config.yaml
normalize_top_k: false
balance_loss: 0.0185
groups_per_token: 3
lr_router: 0.000413
tie_embeddings: "early"
grad_clip: 0.5
steps: 8263
dataset: "wikipedia_en"
Below are experts of layer 11 (counted from 0) of a mixture-of-experts language model. Rows are named router (the router's row for the expert), up (a neuron's input weights, with its number) and show model dimensions 0-159. Each number is 128 + 24 x the weight over its row's rms, rounded and kept within 0 to 255. Numbers have three digits each.
After each expert's rows: "comes after" lists some tokens at least twice as common just before its tokens as in all text. This comes from a sample of Wikipedia text that the model never trained on. Tokens count by the router's weight.

# expert 110
router:119116091129152112087125133102106107120192160129092121110115123090142146092115141121125093105145110146071135120092088113152145110105136129091123104086133093078150098133098084122146131095134102139078148137164093106104117150133193117111163122096114129107121140132145136157145111103112166119103098128096138126124100141146113077141131099151133112139148125166115134127089114147109144131120123108083131057109102143140159116089122134122125117139152141099128156158130136140081138118140117
up0:131150120128166114082131134105124153179196124094102127119142130107089120082135113129116151157125152104118127118109099125125158073150095133125113112118168156064104116129094047133139095120142138117142134109129144140110144116114135130135153149092189108111143128128117093120099159160129172128180131106117104132150119124106151133161101110148139117101152099141105129149097126110113134130079155124125104148092133158131158112121127142120144089158133154102108144082137143157163132142111144
up1:097145132120175128108139146098095099175123126146099136163127097163119140096135153127097114121143133125134145118131149127120139101119135124148090110128142136122120118116151153163124107156159156136087126114121163115129162128131122093183184109125113120132077133108131154101131141169133140136106107183168092081123164157140144153123059110147112144130116092163132126143142153134153101127122135155155061111087108095100110110112145132130104094158100132119099179142112141114159157157113131
up2:120144093149110121168158119101129156136128131131132191147113135145138132125107174130140125148131125086165078119137120130137064139118116120100106123129162136134073120117195098129170139122119129098151101112185155154160141131146114129132134134114116132110167146094134114072086099100099129150130154131088136155143106077107124149123111125112098150105133153155122140100084109132142128107119129135139130133111140117062146104110112084161113132125132128127099127118090127135094079129082125
up3:155154087146143099134085139098100106119141126144122126121148147165108149174103134119161145113142183097136106155120139114075149140147092119161157133084158131172104137151121135106103166140115157116145131152163170131103110116097070099096114114143103137138109098133120167116132127143128139166117107156117110116137146135128090122130139119080164154133160089129124120161136109135100171116096067123126108120111099074091134110092152134140130117119149126122103126168141136154123122111176112
up4:148139092105172145163121114129122166151060126147181157142107119106123155087162128101125124112113112135144123136148160115126110121101123134148117094143090151117153174145175172185191146119141116133117095110149144119133136154134136131118113167121115135134122081149127118142093150109104155162102126141125144138147180112140154104151134165128135149121132134144159167119131140157118165100149103136114125127147127074109156108136151082130095175130114087147082153142113150128152137135148146
up5:153170122131169141109107149117161116147120096134144147162135099112096137080105126126114119098132135087125104128103146072100105136120145125086114099153152093171120138099122114138112092109135112101073117098152138138084155127134134157127147148153152124133137133141152111117113163110143124145159067139103114154148124129152115153135149084097139082146128113142136106159113149130133153095130134139141117091139135162095170151174138133067108121158175114123104091141119154167143151128178118
up6:120099124169148124141171164122114134114135155091142129140160119159110153142136141114135131125151116134138106101104135082116147127106139171146120104107107116109144114139133119084148117121140146148089083136138136134107132161160166152085141100120123132145154156118141152084122114155145145102055083139134138105148114121155160132151118111107146125106186122095111094139176118145097116085141102110162167137146124148072101100119149165137113109137146132127167121076114102147157109182151124
up7:154081122088148111110126172138155128145088114166139124121131095143135118080142094145120130124111100150141192119118116130115181133121141085113119113170127152150129144113137140153112157113156098160161102182135113136139102113147142139168112127126094155152138115163120105152139147118127159121121105106154143138157101145104093112096152131144125127122172134171136145145130163162108110152132079196107121148107091160109157123133136155073119118147150116168093132129106127124082143151131124
up8:139103109084148108127111117144206132134125168124157108125135127177149147109118117107137115108130167125095120110113164128118162130166119129115082106109152106157132125116148135116144144132090159119100166132140087121130132136088130098088176114147170127110119136165159127123165106140098096134167135133136134155081142123112128114078122169141128158154131115139161119118123096111123080171135130099104138109142037117131150101137103097123143100136106098112164121114117144119130090128118130
comes after: " in", ".\n\n", ".", " at", " In", " of"

# expert 44
router:129114139170124110133096139174138095129113115104112118180119128111158087111133143098129132092156107115155095179104142139135105063119146120145136082115151115133118133149141149105168170133161114116109099139156142130117099103137098079152119131130116077153093134098165139112137137133117161119140115109122092087125142112132134175105155119134086164130104158136158137122125098122093093088152095144105132161126139160126098123098149129155119077122139162132116090158118147148101101104160117
up3:116168116108116144144144123081139104069145143190101142120128153137137090159110098142146110106132082091132140146115142154095125114130111104128131080146131136175102143120116162126120137123126108177091110090116169158113074120114108131171086121139100144155155128148121135110156144174128134124140106113111130140166138144131121180168154107116095175106116127130137148136141136165129113108125096168100090142150125158120099128148137158142115134162121118122159091099142148087134097110142161
up4:117105135091104130141177140178163095153134141151115165134139142156106126134092110135140102127158100094161134126133132125096085115139101089142129109139157159133145127126118133056108119082147101167147181100156137121110134149141118130092096137186130117092094127136135160108123145143145143139117107124106123086129093114149091122104101123157133146142121105104117148112154168088106131085130125169138137153136127129119135178140110079120079166162118143133169142143139131131106138128143086
up5:151142134120111141160113122122109123104113147101082151146134179114089114112125111093173080117144168113147143128073130092123141104099136122149107142104132130151106129131106143106147146154133141156125074139128152137156098110144138137132055104101133184130121111096124123148132147134140097100150142147152071099119125153104082164124131111125147117137173083118136126141127157166089088103121089154130086142133104146160112147091156125124119147128114123154119147173142120085102135145158131
up6:156130140098127103127133108099055157101162145138147132090127108115109137114115130142167146107118156183150137153137113109086159134163149136099141147123154139139127111099112126139159123084119115151140126106128088120113122098126128163168100075125143135123122111138071133161106109094105112106118121125124137177120179183155113116141137138143128133078141125128101124061119114135129145133123082147133127157153166136163100152149111140135146137119117135118162127108159147153093160111175173
up7:110130105114167111124083154124145141168159104136135148122146135102101145119150169152096125112107132084116127137116127117121153115120153120128128127075120113142132079117127191101163128132095103135107139113100141093120066136115091093096139149187144104127131135139138136125102169125117136140159139124147169163090166089153128184158143152111157082127127150164145097112127116137135126131121097136167118114090172107164103153134100151142101097136138094126108106110154147150096111133122109
up8:108110111159119133121094118137142143138098146102132077122111167130125124120082108124149101155120135125106139114143142111138078104135079114147122092166170169118136169136161125154122153129141155122139132119139170119114097134138146143120134136127161150128159081107115118096099102174147152127130156096112107119136086125117137207130159125133105144168100131089151153146172132115084162136120165102109072122118120136104083125164137133119104123125107147133108094132114150148165106181152115
up9:146108120128114142120076116145166127174139125150142132147134116132096158145135123131114108116120120117118130145083132108112090116153163123132146171082162123147150127119137136130139154090150108127120114145146131138072076132146130137173136144118124164081133098123120131151148100096120128116152141140143141148167077133157080093117125139106133172138141115088116094170127117033071121129104145123156144108142151141125103144110107119135142152112142129113151203119140102112103157131112123
up10:148108124109116120143160131125146116169170167144115144130126108121135144101152091098101125114113131177128123106134124148128110047091163140072118123131109081135090139093134135108140157094120111155137105122094123176138109127140127147152133106142128143133163159138105086147131118122181167145162138115135132125151098058103164145136109133145087123135109151131139169113132132135155144091100123100111098150137145111102108137134118142151140071124136121174101160101093144157125144137146096
up11:136098140129136115162129107142125099141090096139156123149151140164132055094124154141099148176112149140117141147133083139154158097134160147090106109132164127130145134124131151122095156176150132146150121101136135129159092109153115160117099119136148062181112135134123151129146125112150098113144127101090118127151159116107151137080095104130136141096102112148119161128199137143108123131114116136138180142147143137103159155134129145147092079143172120110081119129104131153130143124152110
comes after: " was", ",", " It", " is", " it", " which"

# expert 104
router:123137147164119103112104146179113115088154135106134126123116152080125128126093118160139111125161110098149129117122124180152111089141181125096134116105122118137130142139086102074124093071100099135107093108167115106131127163077137108125088103114136136148126161078116113153152142141121132148089143097101147079086147106123109118148166105132108103120155138118097104128148108081116159153133129128114126114101132177129111097108148134159174107153141125085129135151120126149111165117132133
up0:110114093104154115114120144144157182099152127103090109153149110124124124138147117110113169099113127103176093110149157153085133111159112092120094137119114129108101157124093125129177094142138134083103147114103112136133150131113108118101150110104173144113090144129142110124125147142124154137149176156185122081058128135117123127139142127105143168109131110138119114124154107102144158152105135075111153129106101159093143111147123164147159117124137146074092095128141119135148123110174104
up1:151120115142121074114171093140117126157146125096093122140170100106126136123086122136128107107151079103135121156119154131089160075133121139108175151136141127178116131137104145107074139109130111158170097122117144132108120123103108104142124095085143123142130123111133118182120108178129088118122126118106101109139110095124097132118158161084114131140092115112132127127151140118113134098100160122106141191172150145099131131095157165148120118130099113140108152145125175162134158167158145
up2:114116103092104109115131178145131130116137146071093118125145154163116119127124151164144117104140130112168106100160134152126140141118131154057107114122117146126123140119163159109123163163113123139075126098101117152164138139094126141138153117119112124141134128119119113161113172144173145126110142115126099127068122142144115152123111130124151090084154134136097087177113155190156127132127100156115108121104106143132093086110168088082129126123130106125127141131145096151147195142152130
up3:158112124119127125122095148111155137182146152095102149127134115112101137121119113080146175107133151137130115101087086113116094123116159116140117170126144144099056143158179117133135120118164109101123124128138138142148104196114085158115143118138096153106104119104109119119161186132126103118147092131160149111083127126140093116118183152114106142138146094105123099146112174133136117124105140100107104125099097145115143124115089132144122155144103172087135145137142172109115120151109106
up4:125201129115150094110145142133158104124125121107099140152118140156111122119123128143157107120130160101110166158167156059150140108141156138155167128150129130123110118093094105141111105094125147146116126100091118135085128052117111146107160122094118136118121147144114141083119089112120115090160134108149080121137121178111109139140111087152085122136150145146153122098155167118102118147127107118128067087098117135097114157129103114113122108123152100136155111118112134176132137147128117
up5:143151120144134098109109155152104078165155161086134115139148101123110141144124104163097141092106144072101086111081097174134144156127134143131110140149146115093109147098109134075108128111119121137146112132114142133175139114158077117127102117112214146101159135116138128136107151116125081125111142162151121101131102120143174122157097150142140157151142124136145106152131143127148121068128100146124143119123120093145150124131096118142131130148156143105089147138097096094146139161136094
up6:116113143155160096125110160154139123155151096193130158176133088104157107163134104143085138125128178151134118129146156135128142118142068127097131109123146142098101160110093154173106089076113112145121106112142137125126141092171118132105151153119085120110127127148099114147104150125120104180144145151087125072090108127109124113113132108127166135159121114127119132160131094120143116097125150151084132147089124150108103115123124131138172102108148125141136097085155101158110152143139132
up7:187163096159129117126149070092153112137141125161119106112129090142102134111137132119125127107129139109127109053091168111152161121140092158108093105152157109090113142148134099121119114118134106153116131099120133118106149121121134146072104136103132139070169120135106146107108136134120120149085136113098127097128137118140135151107121144122132146166130110133127169126144058119117079150151136144148097155129116175123123145153137116119131142131116148131119153135150118137114048069128143
up8:106129116125161137087091071142113142147110103133144106114143119171094145151135110156153114111169147122135135108129174116101122086157121165113136086103093092156086103103151122129095106074136177120132152137109113121133125126114131135139145127086131106113148150146142096128091135137163113114156134091155108136095128056095151166093131135160096164116102118119134108133078123120117091140119169112161108130169080141115109118097123101106157134131141115148109118118119090125118152129118108
comes after: " in", ",", "In", " of", " In", " to"

# expert 111
router:097149143162139138091131093090105086100136129118141142136116130136128115117116164121096149140130101125116115053105074138133166105130118132059124116078165089117159136097098075111132134116170086124133140119148112196152126116117153123098134119131101105082157124133093108138179122168120144091107132136148149140139120098143124086126157101136154134103134146101131107090147118127134138131125124108139131092147132144157111149117128122168143129089165146115129106153116166100136121116105103
up0:165096129137152110145116132128119170145124142090107111123107125115140151136126078099119166103153115107145090115128127143151109117099116150143095108084184147126132100134109111177133143144150101123174163109140159123145159160139107112171122162092095149134124122131135122107102137103156154129090120163104102176129138126153113127106125118147121127125130088132133164143167148090152123131174111097056146118162139178103114123117142147124119110138119049119110147131132157108131115165112152
up1:112143112117139124146133093138135111082115102162160147173143146125178150129104152106075137170154104147113134147080123154083097091136126100160125137064155110110115122121099109137105123175152151143122140110133142140102110186136119091129093108112150123113146103103138171145131121120117117131129156119116116140097140081107141139123118163105160093146116134103091095098166107135104136083119135092091155118142095108163139163099129116134114120153119133123154152115157147083156139157140152
up2:114109169140121130076131113143174122076096129133101155107164112147135101114122104216133142121127128122148124158075099132127139132134135131088143113112109089136106128127183114126127123153147115170176123121152124148152131146140124116152137151111106098081133097097169129142148139132144131121129163113171129167104113129114168127105119133119134136122119147109107124121103156145126144156088127174075142141115127183132115148167150141200154157127107102136139125106133158160099146120112122
up3:126133121112130117164146106083158144156155150145112092133124124112146112132106123222140107106151132160131130150139120118116159133102134147129125086068137095078086122136154118111101130192131163144169139132109119112133168161103113148170164098153100117121125130131128130076115119124104154114122140147129107138118118083092090098121152131148155110119105083158109136145099167143140134125147101124125085133132111136126114094122116119140137100132075114104134110080120104139090122120162140
up4:135150132168108143100126101093163084133113116159106125112137166153133180141139168064101117123123185134117108145125139152135124131158118134070152084163149133137129128109146130156126126092125153125114121111121133146113125124164108118121111169138104148099160112132097147137103116095145122176113167139101103121113115129142173095172114131132127127103118139141135108126102138125151109124135152159089130114085076126104132153179152145093172100116128150133090168134163162158084137115107116
up5:158108165150103098145109128102114105126147142117103157133139087143132118080133152108142153112166135145111123146133139099187128091099144130130104127119147130101149170113091135136105124151151118160112119158109130125111094119139085127121118157116149116121159103140174119131086148120135105119141126127107113093148088143138133094121128122142132118177148109186107142133151116119169114150187116132081125155148134122169069123082116165151149108091136157176147104110132154170089157156149140
up6:139112134118141098143107101149095154152089129126144116131141103166084126139136101146124157120090096180132138122145100124092134146137104128138113117167094131126131140108180106177113130156166106128144150150166168160138142172115122134106132146113155102141130136151091114142108150174110143091150126100143121145171164124149152150128166129114114136091148095152169114161123181118134108106136133098132129164109128116115105105170170136096115131079111158160117117132172124177180140126124126
up7:112132108152148117118127118114162117127161130126092178127147130139125133130113141137088143161107111122128127129155041121123150148129087137045146184146147162106084063143132113106083146117167145134114149119146127143131109142109136120131158096100129128086118143157111149121115124167089150100150136142144132128123159144138114161134127115115112087137103120137138129138103156140132128091146104172131115107082115142131115166158135184110112148118153152129081146110159140107128148137082122
up8:133134171065165116153150106121103166118099147100139083140145125130129106137114095118187151130088105155151075135104133165111138098150137107123109126101137133136070120098141111131156137110129104161142162120123153143143071142140165147135120102154140140099155155139160165119140115182129149096081141125131111150121171144154100148119163139080179133123110121121127111122125152151112126119140082115132163179117134133137143101142154129155138096133137131119123150134102162163149161141107126
comes after: " of", " in", " at", " to", " the", " on"

# expert 100
router:089093155158114127078150087132126105100140130101083093114122105115128057119105131112100103123146100151137114149080105121149162139121142107103124138128145105134099127131100118150154118128135094140086087133090115130117086150125145118147130161142113110124129132128134102183111117119085173134115110143165160102114136120140108111156142147110118106102083142135150100124128097122104146109129167105123150080167097128172076112136118122140106097123160104118147158129134076132136097139177102
up0:105091079145172134119127106133139149170166138142099128141160132115130097167115140138134114144140088143166138124163079167094134102117100144103138102096134149110093130161136126083148141153139166139144130171100121144130133131127117090132146136143119123148070140160118111183103169174104154139116181118124123116117137120150157080106102123117125146110083074124121124155120188146111141121121150143146165136135149121142140114117132115119113103137165103086130141113153090078140116126108137
up1:125126168087164115108157162136172115141144150091104160113130088120128170083102089164154143155161116136121091139091092124155148089113110104104095151144099109121126129141145129184152116117120133097156132119114158116105137120132136097162137100128180118141103125113108109122143178099144179124159113121102142165108094140110120140189116134095137147122144093178121124152100128108077131157111134152159101132130099153174147138116122138156145114150126129093123107108145121151122118122147139
up2:138104190047187099154135145091100137132119128152122120128098112123077158084118111090163115114135159086122126130153116175106119109100095170126134111164134149123132127150170140136127165137151170135136144144132145148116194131157156148147182133106165146125130112113109159137110105120127134155121140128136163102139138127106133146138110165119148156112106137129163161139136143099128141098132094109119106149145111121103124110153099110170096152128127128119095129116110148123138185126149129
up3:148140082133162091123146118174138099149121129113131150086122146129102133132150143183132095104143151096172098157116103148143134093153109073142129136167159123118111163131099131088131123128085151110135116096144117139121129109126155125151164103117119135106168147128142147086123148147124142137175102103121097162101151133092138140143084125111114119103138097152101127109121070165131127123171111095174162115120106164162137112158142152115076160091125121148117128097095107113138164125134131
up4:182161145167169170088139095097154134137137117137132140100128119079102103125169130150123143143136188127139147112109114096157157128143082150140145132171103110097127093102115137121126102135133115139156110147144112100139101126146125132116103130110077168138141132146132123136167134156145151124112101131135141147168147121128102135182130125099134140159128174132105101118151189107145134144145097111099090138114132137124131126136175127084145196125156118168105122134162162150097142116161121
up5:121126077155134111116165143128104170121111167134152139149152155140184148144069100093103157113151148100122131093155108145150131116132101089142114154123130133121117107095106117103135089180129135148135108135101130110145127120143109174106138119122159129138173109102178160135088090143100156122114076130137133117134094125163128107137101103108129105078151096128110115130106141108129119134157138158127134156150101101122137149197154124102152177106141103109148126126160109116115164154124099
up6:143145096142130158164131154118147122116143128142124116092133120089139147141139119126146101136178189124119087143122121141115115121145109144146126163109156120081084189156109151120133140106138121163128138154137109145121152107170115148146127145082137137133091116137140164106098148137125055182153161114093145088145143105107114145152148133136145165104131111151135126134121158157127096134149121085120134109107142109104131132108130121197120149085093105110156196135098124124137118126163105
up7:139115122087115092138119133104159118168119143106126120127147132146118158099122127101115171161140090151067131158101103154115101157144158124132121133133154142168125176111148124130102156124166118164126153128127171142101125123155133105151150100174166105130136156131117135161139082122086100119128103125153175137115126167096148153113156103156135136076127100131171104148126112113111102149126153152161144069147126142158147109099137137106082123136109124123122143134168092127192147140138151
up8:141127090109126140116128117151149105141097134122153146139132133108097131150121155122142108127137161069163125146117100130086145110151132163199117128163131152134082114164141110145102144118186128153133169134120176152087136107151137140137123178118143127182183097148132118097122147072133108126155130167129113119141114125095152093131133153147079141141146138117127172087139189091099122113129096102155129109148118102116144153157149113134111147109156104133109139142129113124123110128116168
comes after: "|", " in", " |", ",", "In", " In"

# expert 49
router:161141142129111136075127117126112130132124108137138071090117126127147130113109168074133117140163102113146112130158109163123145134146110139127118096112105134162174131108120148106161126117135131128082133111130140130128112152097140091142074098115138088130130144097126084102153097106108112149113118117137174135138126143129169107100138155105161111140147135091162107115104095125127107154124130136153136123134111113213138121182133119112188150110133172094166092129119155076105116098121107
up0:155160128111102154143142109139118124106085137121086116116151106118073161083163166117133104144147150135152167107138105168109111085118137142159132103171128137116087117093175120093161140143132108113142105135143109108157164115103097136131161103120094134140122095150159099136149139135112137117152105129147112094154135133113126164136158132149151098115151166084114150105126117131083121100165129145103107157142099133148129079133169120132151142097187161153100149101146132129095154123120084
up1:081157109139137136118133132106099144121114105148134137117155117153082109174122154200150095116135138102093145127114134121109147094157120168119123060135117127107106145103134103144113132116143142110120117114154144153126136093122166151160119125167139135123175170145124093175140135154115136154121134104166141154146124128143113111119063138154122128121103158133105139134133123083092125202095109123117115089107113150089118141136108102125188157096161106125141140114109149118124099104104139
up2:164128133118148134129118111148105154109074107110168161106160109122131146103094139152146163140187110128145106147127102125133134124121087097174107141144161130133129144135126113134131137106121170114143138180111138155155074076131160171121117127135112167106105150124152130150204125123142128110151165126107111124119100156127130096134121134102150120116099133181145090126136162121111132169137116155149132136148131127161135085172116100133169121144116066126139120156156124167102137099149099
up3:152140123071122119093111143125125097127168096134104118127154095115149122138121140135082143176158142119154114097161109151086143119177115150138135141161147134106147132097089085114151138146130155130164146112131119146093130114154105147156094144159096106127143120115103165157142087137193153107129131145094137104144093135136150148091127111100143122092142154129119129151134181139146109132110082161136143156135124166144138094132110084106112112139123161155104135065129071136116140143145119
up4:100186152149133093129161154137107140110155094131145131133151112140147114171144123126082136139141169104101064147156113095157135124139119116128119127144111133135133138093164161143173141046129142145140143119113130128130136174109120122131148108151102139051116130104112101090162148132123150119158119116148108137125110123130107111102075186126136101156112084137119112106130102140127137109111100177117136092114119157127136102135133137078134136127091149108117108148142120152148161148154156
up5:176138192085153166098109127138134154173136130097159160108157144122133150132138090127114109145144128152170124094171099119098146126119105138114133107145111127136118137145143122149092144086154078139093110136161114165130127099090136143144095133074158120113131060148101112079123156125129105147127134119123153106125135162121129113109119158094115122138102117123166160113118124108114118127149127112112143144113079100138138155169121169106154163095133110118152128152138100107169156144120083
up6:123127113145097147145122135091137124142120089126112168118151093126129180068136130132143134111159142094118118142158112143166116130145097179129131145145104128163104124126178113136127113138109147154087137093089115110111120091105108126082158115124120123104147114140102127129142109132140126166145116135105147130072113135123156102141199087132156112196140127096141147166137161116157101128135137135152153159141124118106104115078106159126155183091109117139125123102131144098077137109115151
up7:159106156123144134122132121152152126149131150159081118132149131104091160124131144099121095143143134137109103140115113134126141108167169139097101118106151097145096149156089147162153145149137131087093123123178101129119153120134125108121092105095114105143161127162137134092095133157133099154154110101077098142159165128137175167148076181140119141159109116094144139173150094130124117099123138152117137134109154115135121145111154138094159121100089120113137108155094137096145074167097119
up8:145116095106112126134133098190107177137149125088156118118176150113104125145114139094136148137147123140129120172107124156108128127138124108137164132137138119138156140104166125131107129108117149140124133105127124119145112099092147127126103110125180146100167136113134103102107130114127095127157156147119157122138150151169164157096116163108117149140092118176157092124108092113160154160118143144179181126176081161141114167148109099107128153115106154120137125151126164161114198145109106
comes after: " ", " |", ";", " and", " (", " +"

# expert 59
router:112142095145101145130134113134131120104108075127141118120112142110162096142087149087119111123097087083153169143118119126127108142159140102121127113099121101138126146150140132158165125118118126103129110129091119161083137163112176109170094124129135147140130216103102102116119107123123143161126106118123187116124170117138115094106144127164099103123105140133134140102145126097128145128102118083109115122172102142163120084144082090125097104128141140102155094133073108093128120125138101
up3:152157078111127093116136151109082115135131147117084160123136110107117163130164135139090141151106105138159131127076131104138096130155128155163108130126133115143124127095109122133142153133145106160110126129131105084165130163143123135117143086110171131170096110120177158117174117099146118090119133148098123115123105061103120131108114126120157084085159074145141114122159116133091099118154121127150150098160148080163159149118146107108138137105157139134169138091114130112135155131089123
up4:085118120172141153141138123140091140154122120110146124113166068099148145142121146114177108121099138151171115189132160116151156152153160141124139139125141147144115140100146137166161136146147093135150092096125108144123187121137098126120106100100115146102104148146107101085098105173130113143130150152175131122153132118107139090096109141164098141113128136163135124093134176110140179102139149098139117131110130129121106122111102135116135085114192130118127106112144147087168106145124151
up5:140162147114119121106112136119116149104152152132104199086144166141103152138099107092119114158081110112127111122109112109081139143094140118117127106103091118112122109138158126162144176141088164149177130112109111136124100152124102158126141109117116170113127134146117120123118143125130092113105175118123148100154161142159110125103157113145102122076101110121139108159133145167176097127090109143104143135147116122143119059126073118066164140132131148126159127141113170124133116129112126
up6:162129159081124119090150113160155128160119093152114155142135117121152111133149153141106121112143130113130147076094140139115084157132124084188088128110181153134121187106123141168157189128156121192112134150133138124100123110118152095106109126146138126096116163134129124139116116140107128078118120101104131153102124128147120151070119169154122099161113170118139150174152111130152139093086172143138109118145108091116111135122120126141120118140122108140126174145122111125150157125149130
up7:153120165126088090146075160100131127132085085150143134142134105116132142130113127153164174095090102144099170138112108070145145133118137120143080157148172125097122121122133122132163126119132131142156154166153114093183126123103135129132147081134148213129122065097140103144109115105124125112097117138113120141140110126119132107146104094147124109133165135145087133115103123134118167123138107133108141154113177116113116145141110149127108152119128150159115169103157119098136153162112120
up8:138125159137131148099115126126154135160118166209150162087136137113125147123155176123137124080125124092116137096147150121133118133142149111130109136137108141142151153117147143103133148107146130145111110163117080126123158149143145090133120084142156117090156112115138052150152152103123100125125085179158130138129143099112129121109149127111101150163125165110122104170156147108120114088145132134136108116112143140114107143095087119093148149113119078152116138094090059131134119167132120
up9:135143148119138097130157124135126112133142100123080123126130158098129130149128097191181151124160136152085145127097142102093138142112187142167084160099158098133139097118134116143125156075132121124113149144115137125139129134158142153154144083104189142092125158090161111104159124090156120117175108136124132108136125125165096142094103163120160135144144125127113105100119099142152126161104185130176105122104114098124108112112122168124148109135128162103116101123119134137164100110134141
up10:134085127104107203140171195114099132103144080110164083113142116109114099110169129131104114146086139090125154108123126102095124138110128144146187140103143137101149120118160113111129133120137115120106126108139122131135142168114105111149141104125155122134175116142113108143144107119140133112104117083136123147119121142132138124082125142090151079127088122128132137156170161117108139153119130116169123095153126145135161116138081085088150085108076097126105150102119127137127103120100157
up11:139141114139098104091126129182140154126099117101094098138148110167103087129107158089085160138141128157120097109112161101115135142144107126106149114139140154144115152128133178131118074155064160105128149149097149133112097152129132112131165138139144156157143113136120080157123130124111095124148143150105106149138140082118102109134124110130128115118152108095085100126167148134176157116109158155091106102158119087105174148113133111131171132111137067125156110131157140147122121102136109
comes after: " |", "|", " |\n", "\n", ")", ":"

# expert 63
router:121096160127133135105114149129105122156122174103153128139116121117172144141123174103163109140172133106140141145116080143142112089154175126153126109099107132143150082141152118067153122124110125151120115097150120110104144090105148130110112148144113075108139163087130115115120113123130123114092110126107124139089107076158086068148125102082125149113139152122111110139087125119116185154167143130125143103119094121127126114114101115163139102157138127158115135159119139095076097098136114
up4:136153150090154129120137123143122135196159172163143133098155140129136127126129135087173108088126108142149116151098060097137132120143089138149160121135151131111153137097161145108146159149160133147121137105169145110147135171137138145141087126107094099132135133143114119121133125153167082112132146125105117154119150124114100094144172108070158142164100119125113111102101166148083114128147141126104173127142122124124109125133118191154133149126138085112145124114144143089089101156094141
up5:129141158151169130129132145134090111160137108112145151135141131120171116116087095158128118137135118110145098117144180163105119095122151087150112144138145117102088124135119138140166169132113157146135106106109115149150126098157146115142133159134120118083137147155117127136093082166125168127114087085170166146167098159073134115124150149114142136147107119134100134149161069152156130135166146130132116124135133090094111143108147106098165107108097092156147170101162117131156126142078115
up6:115132133133112075140120150110119123161126152165171145121159124168111120143152149124126111205127153104143087161133103097124128119144158142125102107128158107120082124131127154125115158126103171122144112107116132079150125115100080103103146119123141089158131108085074107121110111101146106151135085154111155164112119130111119100138099137137164114183134157142137081112138133124103082134141128159130118126104117092120145151140116106155133129144134171105119080136168139167159126129178114
up7:114118149156154120151132131127146118098130135108107143137157099098115160123130184106127176165154106136082129153183058115121136135114118120128143149088123155155146100139166106124081138139127147141096170107111121127138130130102129143112116152166153097089115120093093130116126119162127136097078098122116096133061137126122097142107105140127150129148112102142157117148128105106146140160154130126117134110109169094101126145135083157125165176100129164112139189137139138102111152116145114
up8:115113167153135152127157115140064125148112117142123137110183139134181162149141145108125142140147138156110111139112106143137150086114125122124104122078103139152149147102156103097164086153105149148136147099132172124182174132136095176114108142166096161105138100122115123127180135157115101102121120097114116099073139169144159112145129152122110171102103160119085129129136131125124132147139129129136101134114134147130050166142116128133149128133137154129098152150119115146132151090138129
up9:117146114099116111088087162129172134154119142116153159163145100129116102088128118125143106175117093150160145150141115123106117127111104121119141109144130169103100105135127126093144144096104172115166132161152126106116136061132086117105127139095122092103092102143127129137127120159133118126109137125100089175113111124183121127135129146110172112130107109128121121160140132137126168164154130096110125105157097175144125081124098182107103175143115099106113147121162164110129101116099162
up10:125140130111166082144105069137139173153115144096132155071138137141116165138131137105131148170116156164145179137132131110138076081149136115142100115129102157138180070154161118134116132164122100140142124126148133114116143124140099143158132124165141133117126099105132128115086109114081105139158139146116127112087147153127192133157125104128105146095172113136151109159119188099153134139152116102118154118120125124131149123121128115112113115109108154120077073125113131120147145155113105
up11:141069108111155113160134129137165128149117176124137115122138136175122103110143092138092126159103137145141119117129091163148152140168149122117145162208128143124130145157155106129179151116103095133109131110162142116133091100105129160111132159101147149118137128164103106137155169123133162085103114125121107146107144128144115152172120129125155090116141093092131148167130136150146106162123108147110114090138122102168071090123162184118139123106148133141153107110130125159159143113117108
up12:146136078133131118128122103130132131090099109142130148144160109134162148124112109154141143149095089128143117121156126136108135141132144119142165095133169141141151161124134104138116162143132147126096082117083110153181120143103117087092103136159164088113120173142118144105095146162146127096104158121127143134137167149133095140161138096160158127096100157138122119133124148174135134148159137136166143110132204124119155125151134134169149102109096128111129150120157202080122108094121114
comes after: " |", " to", " had", " which", " he", " would"